{"n_layer": 10, "d_model": 128, "n_experts": 40, "experts_per_token": 2, "d_expert": 96, "d_shared_expert": 128, "activation": "swiglu", "moe_layers": [0, 1, 2, 3, 4, 5, 6, 7, 8, 9], "router_score": "softmax", "normalize_top_k": false, "routed_scale": 1.0, "balance_loss": 0.0021, "balance_bias": false, "router_z_loss": 0.0001, "router_noise": 0.1, "init_std_router": 0.0164, "lr_router": 0.0009, "vocab_size": 8192, "norm": "layernorm", "norm_eps": 1e-05, "tie_embeddings": false, "optimizer": "muon_variant", "lr": 0.00855, "beta1": 0.9, "grad_clip": 1.0, "batch_tokens": 65536, "seq_len": 1024, "train_tokens": 357300000, "steps": 5452, "dataset": "wikipedia_en"}
Below are experts of layer 3 (counted from 0) of a mixture-of-experts language model. Rows are named router (the router's row for the expert), down (a neuron's output weights, with its number) and show model dimensions 0-127. Each number is 128 + 32 x the weight over its row's rms, rounded and kept within 0 to 255. Numbers have three digits each.
After each expert's rows: "comes before" lists some tokens at least twice as common just after its tokens as in all text. This comes from a sample of Wikipedia text that the model never trained on. Tokens count by the router's weight.

# expert 37
router:146105128163106136062137125134109088124092139144116146195101104181127132123132172104101164145107147129125192044161054114167095148124101099126088134104137123143162157126132074145110178092103125145117125077114135184135136102070196215137164089122136152148101131123053097106120141137127160217109082125136167108097158130184141142131059163095121131130128152176146165153099144108134097116174
down0:127107124062106106174082128153165165157129170188160126107123096104210117083139142153124123183169058116055145102086137143127126096128105128127113117142129142119132122104163110044116137182130139148116116104147121110158155119184190125150139190167083151171091113117124105148133180108140096099159094171110103164174123092108110131132203097126046110145142114088133137175137082065124110155102
comes before: " |", ")", "O", "E", "N", "L"

# expert 15
router:150122151165181139077103109083161102127096149136114091140096090194100118118153132087128167132117167088140140069152119108097076214165126142089116150101105124118127148128113127070097124142049101119080132102117161091142102129100201174144220102099131194143118110080148079120108116136155155123202095131135130128139096157132095118146068114133148129075096139131194153133089168158175140116128
down0:147121082079143201103152127128149111124103100116122140086094076123117101150090111182138143166145129166072095055117126090137181180105108085134117081167134103135150161114165137168170109103105137131125100154126146119113125102164160117101110070145043161120188080125186125133071170125105107090176127122163079181107173130101154158103131159102134171121167184097119149114119191138177090177133
comes before: ":", "-", "=", " Born", "N", " classification"

# expert 3
router:099096134109107137103106075093203161144182148168140090134128120209094142163142138139129168088116097146177139076122107137147115096127114159097089146119133142194130201118181093119079152122026116152148164100157169137135124082118201163161178058161093132124124107123042109114115133117147120156128086111127143121138132127147099120112125197144157122133120147143142149145106168134121049122094
down0:157134086137124108147075123137108183133078092189136126129166209140100056144162101136155121124126146101127186113117132135113096115098099153104107100112179178127154196108141122183164130207138082106127118152163159147173103083104093076129152089111089159131133100146115180064101156086162162207146081121154144101137113149127159094124116125136098091109172114096132182134138116110133107090052
comes before: " |", "|", "1", ".", "3", "4"

# expert 32
router:079101129138128103123106095111217136113116132148108115127109119193107136146138161119106179093121140107141175116132081143130125150111118129070055145104108135177117138133140097112085130130055114140092156101135139170157132113121164191151207139089148152135121126101021157101189134092136156169139106108164133124120107173153092114143119195160091118126112192134180139114086203075132078100120
down0:132117114095175144188143102074140142100099087166215083069135148076195101109098124125137093099115164166144136166171137129171148111108144135076127014070141117115091111116135154150128092192107160113082124159082174152160101145161144110147187131115043136116088140183121101130100133136150115146129109169129112156145151145137128142179168164112127094095111174128117104122125125101110158149082
comes before: "1", "2", "0", "3", "4", "5"

# expert 4
router:091083186119135105144166102128144106085176158159136116130167110165090115170096122098123155106158104141143148112107108122143107142126115136123107161069183133141149184144108070120161101105096100164135109118140137165059158129164158219146145104122138180184083132092056154137109118130142136140116097138159141095042128131119145172108042170121180085116109104098159120122132184159153110060074
down2:129134097117147175168142164130115107164172217118118075111142164126170103153129102082155113142112133087163107123083160179122081124126112155192088132126178114074106152114135157135137042143079117123115123097088126152129115090104130149121065157091149124100116088111079143171158164097143095121128082119135142104126150144154113126197056110152127087079155142065135163220165151175144142150150
comes before: " |", ":", "–", " League", " team", " career"

# expert 34
router:116109139156147073134163082152223133121160132098178119133108113129119176148127153099120156132118053135129112126143104160145153149080080138104109159102169112181154130067116138141129128061138071157157111149165186097125134101076119117149117099136116097090088135129096105080120071085129125184180150112187073164101158124171109111121091113166150120072090125115201206144083162125131154121140
down2:116144088102145210086115111146135140097071141131120147150090062122081131139150062089151138099100092136156214108085126117181106131121159109165105122217166130130143184178128116170139061094150150158199085149162205126121144111131120120158142109159103094145136135121140125096127140077105189158095081157102141100155099143088113142150099133176111145108130139147142165121126085082101099144084
comes before: " of", "s", "ing", "ed", ",", "."

# expert 13
router:092118127180138121106112135120163110124139141160163091117077094163120142087161165112121150153121102114107169090121106118136111166109123114097070165125101162163108185135159089086118141146131128207139136102136153135169185139172158213148173113094116117103095108153062099137133108097144116130158096146156118066126142118149102093194099156182069153115071151156190113085087163085124033095124
down2:062116091160173177120124131180138162122166099161122121206094174125086166144153104139121105116157115146094101101129125155103107144125191134185119191130092148135105164101151123097144153081103092137109094116138156068081089110134138076100155047112124154136128126109135089144133082113098129143040120119133099234148158124117133128174108121187076095138134132161198149133158122114149112109158
comes before: " |", "}", ")", "1", "2", "0"

# expert 36
router:128140154131092120101135125143161118035146133135167075155093105123116149123157171127079140092148121122114148092165124121155118154137068153081097168108162079153181137095129102125118142152100131170082150121188141125099136120125187129177249108133120152133103081084146075083166084191147134124159115179130079131113167132115122139178130216126123154106140117163096132080116136146155075100140
down0:095087135090087191125091171119126097128151156074149159151093178092127135137135143118049113111096171122124158146170086177091177112117126152201125148080130124123125126103164143134102091128145074143047120110170111127132156173116111117140104126118144122103094128176079147147097150147177122116197140145088072149110148148147167106151128118139122160188168114119152137093119124179108145000124
comes before: " the", " a", " his", " their", " its", " an"

# expert 38
router:107109123133189120132152104074143122087105178196087105170099088159103172146122194062096125113154103117083155137134135099156106134168090161132126126130154100126087173070149091065065134152162119182111151154110160130119144131137206110131130073122131146076119063137113089133116103091141128150158117108170093148135075138138082082137138130190147144119097119156163146136068160104202120104173
down0:105114138174139163077130166066172100114080178127100134075103164083132192125124146129176149089096077108126144076101191147115113112144106085131135134097155108117088113151077094136091137154150140157132110148141041118175154133127115107060178176177132114118117168131178114214164150087146118161148105089159130104128102096135119156157115125114217101171112160085127138164124082146130116100143
comes before: ",", " (", " and", "us", "a", " is"

# expert 28
router:129121177121187069118116118130168133128145159198125136180102058130113175115084145106104102070125134100125169103173131118114055123122127121086157152106136075135151143124117116084158178103089097156142148133198132138102154149124153193145157091082120162117119124137121077138119081079077173135147065112141153099052161128131129127097121204172139147143080144161152145075133158057120107134147
down0:143096141169128188143112132162108133143112188171126100156147160157194071125077166149118157152103131107128160082149091102135138197168188141148105110153110131086131084132154133136145106146105155083149128101089103144115163105136169100097078147126163121056134090078129073138179124121162103187105090062105182160154162057132124132146140098084079129126161113177094089060125106101160131156141
comes before: "\n", " (", " and", ")", " American", "),"

# expert 18
router:049129197138108097123138117151154169136144172131111139142136072130121157136132112109136111127135108155149163090129110139192068154109102123124122211116176062137173143140154107104089133115074076149131174148119127126160149158084130140172106053149103152146122100141115135073110077105135156163111125101137105122083183161119116102179036175119139154105088136133199153158117133052174133092129
down2:106168101109092132175137148167136094110128121160209135104188129102044122188146074107146099115079144205072127085110119100113117136095108116082095130096091064137180144144207107158167121102163143157120157109136126133052133114106163148129107099124126101169143109177158116119073182119109104148145145166164093098195177122117174118121109124126114148157083159075135117146116179117142121150126
comes before: " in", " of", ".", ",", " to", " on"

# expert 17
router:101084184132094116153134127115122125093129157136132098176104093148039152150087164131129165112119131105164150132135093191174108169084147136127106221115179079148124152119147090110102110121130124189121126099155138178120148133170134101143209111166120178145120082112138147102146137144071159165112114184150075101064140095124131119204073208147126137118103105155127167130121137089137082106106
down0:135149100113044168121136161148156083116156134087141158109085103131130084121106104086114056139076114137176115179151159078112170117162147096085129141136111181136081198129170136140170161147114161138107153117153094103140142141100128159128139116060083085146108137173165199091165143152127099105144151130110151087090135171119138092097164130107160159175141133195151130102138121097088023123145
comes before: " the", " a", " he", " been", " not", " be"

# expert 5
router:146079168127173138104118072102163145105120134126160091104079105179125144145127143079127138126118104119133137063129111084141113145172125159099148123123139131161127136070137078081104165103039120126083147088151142108127145138148140184156175101156149223128097086138136114111116131162151116204134091178153134087085150179106100122161090175123130142125044149143166126134077196094151069112145
down0:149116162059150146113130155101185127117162210129072134085129114068132089097137112135149191129145136116146132170146137121094134172114088066131188088148102142078143116116102169110113135103172122118128118134147110167114199104081141200080116163095129102033109115135201163113115128196085117183138137100125125158131107120065143147124145104067116155141121112169159094113143137179109135125121
comes before: "\n", "|", "-", "==", "The", "==="

# expert 11
router:112158158152137084140095133108170112087161125123119118123089127156119132084143111072089174172158113135083103122108097139128056148141106116141134191103123111116133116122157141062077148110058136174073116048135154172180156067134219200183195114152103162132142111127144124124169104128134120152208089125108119094089121182157098109133131126156144129107088160144126144191120137149142097122132
down0:154146051115127145055137098143158113142147089152143110120172151114139159161147062140127098126120102062099125152082094153092139120125153157171143151205083139106179142150189134125076160130130111107106162095115176132203071107103138109085154141175112069128139124155077171146138150158122149089118133052149145104101081132130069101186087155121116136121158150133091130123091107166117178162179
comes before: " ", " 0", " 1", " 2", " 3", " 4"

# expert 20
router:105115175084160144103132082117130127129156153198129104141116108130111154111149152128108160099102081137149121076156087124195099151122120139105088174092152098135141141118135096174150131101090118233104168075133136128083161093152135158161116098118130118094126063093162110100160096132112108132147114122195174130095176124155096101197101184144071142121087179175126118148099168066138054134164
down0:124135146153086132160135035105132145178146144111186081115134137151095118153092134168128170128159117160102087070152165156080124155172116148124198163151111083099142084115098120133114077087163118121166105103088149162119112120114137160112157139203175142103101181128072101127163101163122142138102127121087093146098107134098110154165145112131086135116125067109217188053143117114192105152111
comes before: "\n", " The", " He", " In", " It", " and"

# expert 30
router:127137141131114064127123096168119126104125148152178105169137102156068164159121118093115152177122125102151165099125083161212136092094064098074058168126144078155108164101129124120152165091130099138066128139180142162138160095087151110170150084123144152090134122161130111068082064175142155120171145169145076157106124108128121152204109148159126187144109117125133113155131162101178143059139
down0:087116145102046096180088113109081155120130190101114065139117165119115175152138111128125127196117148131165143107162146108141127135107180090120135110136137165138141066151129151134102065201108133153113169163126073171131108103066159082145108130129158143105190126154130096124099145155177133059152133181090132116105170104153138134107137127154147148195158152132054142137068145067113130069107
comes before: " to", " by", " the", " in", " a", " on"

# expert 7
router:116129148114162142121162103105130134122109158173170103180142060135161160106143105123108118106148125130168144109157071116144089120125100154111055167086204144164154146135148117086082124160081155130142120082110141104173149088180125150164132123139096133150123067152075114156155040095092106126225114151147153048102187159132100112124104158148121142090111153164161093121148176112142066099142
down0:134135108101084125157148153120146104058128160206124140045114067085143108091080114188113142114178098153164179130195169104137158151090075112120134148135118143141137126170129122148109148146083118162084122154139092075145106158082138168096133184099175203131123110154141151188115142070141099165104180139133119148134107102105149162085133183138117109128105155126131091146091049101086125112146
comes before: " |", "ist", "ic", "ign", "ects", "es"

# expert 1
router:092118181158103135120170118077155141076129107105142104155075089163071180144111142131131146119145065145139158108128125154169115166143055161118142190139169111182110100102179113094119186113097064151143162092140136124130121114081140131146194107152143120095076123106126161115177124149129161164184090166141118135103184196134112119137140170150077140134104191163110145092076153155110089059129
down0:170134141110126109131125104104120110176097214097074145109117115142151160144091148045141147167174141148085138149108093151120091159159086078059124155118107123057171117161145138092106165173153092131109139103130116122171116101142159097167130138146114130139123063178107096139177124162112152121085070144102097157133089159140201138159216116130152112079072119124163190144125098094157151101122
comes before: " the", " 18", " a", " his", " 17", " 2020"

# expert 2
router:124151173113109132099148073105150140107112203158160171168129025132132151114144150114082110084101124088148149091164096092135070159165085101127120163105163115139136175149129107077093146101094118187165174125118130125154143120154181134142120081153119117098117085146102132135175141082133144137145120091144181117079165124172111095169122130123104177081068126185145190116119161057162106084164
down0:137107101091157136132117138140182102183157062141116149089097131156132121089135078138156069187124114093142085057170136138113089082129138131090138118172172074201128196181155141170136105112155143104134128054093128109166135096079134139139155111066145115093114137126171071119089121159108141153149159179139124119146135139126084077120096126164176093114126152170177123143195126110147167071127
comes before: ",", ".", " and", " of", " in", "'s"

# expert 23
router:179141163110115123118187085119210153119120116151117129179102105143126133141112121122155127107143091139159130087140113107196104131095122108113099144090125117169148144093183097116077159117067109144146142126172151182134171092095182133156182100101160111111142055119076139067170121130082138179196068104139165089131120165155105091170098198125119150124120156153158153124098141077159067083140
down0:076157126078131098153035096135132157126085071162119132085116141089104174116127129190104155162110113134161152080070166127156114106187173116160119138064150139086154089132125166135111174123128154131161090103196137098129126121216103097118182154091124143165101156135082116127170114124130136117067134172155154095147118113115141153148123148083109168127137197129072111138150152115070176124088
comes before: " |", ",", ".", ")", "–", "%"

# expert 16
router:074114150096166131132147100119188118134138148149111133136102118165082141134100140115139158137107116124125157123115103126126099145139100099090092217104162100157161151103154105111124152106045107162101148011177130182167148088164167215171173125145103161092115085126130100098156120146120157125133096105148160092124173160134116129138082129179119143108074144122119131161120123145176043055139
down0:064112088131103092161102171110144106101102120075197131070100132180128151146161174104112164135130121165086135109150118106169107162154118108108152152176165143171135131087125158166139172177086087129122072118093109165191112125124131162086159162150142078097205189106116120119101108109137136104056173154151146150148103185060145171103104100104107198110138113078126139131139096126098085110130
comes before: " ", " 0", "\n", " 1", " 2", " 3"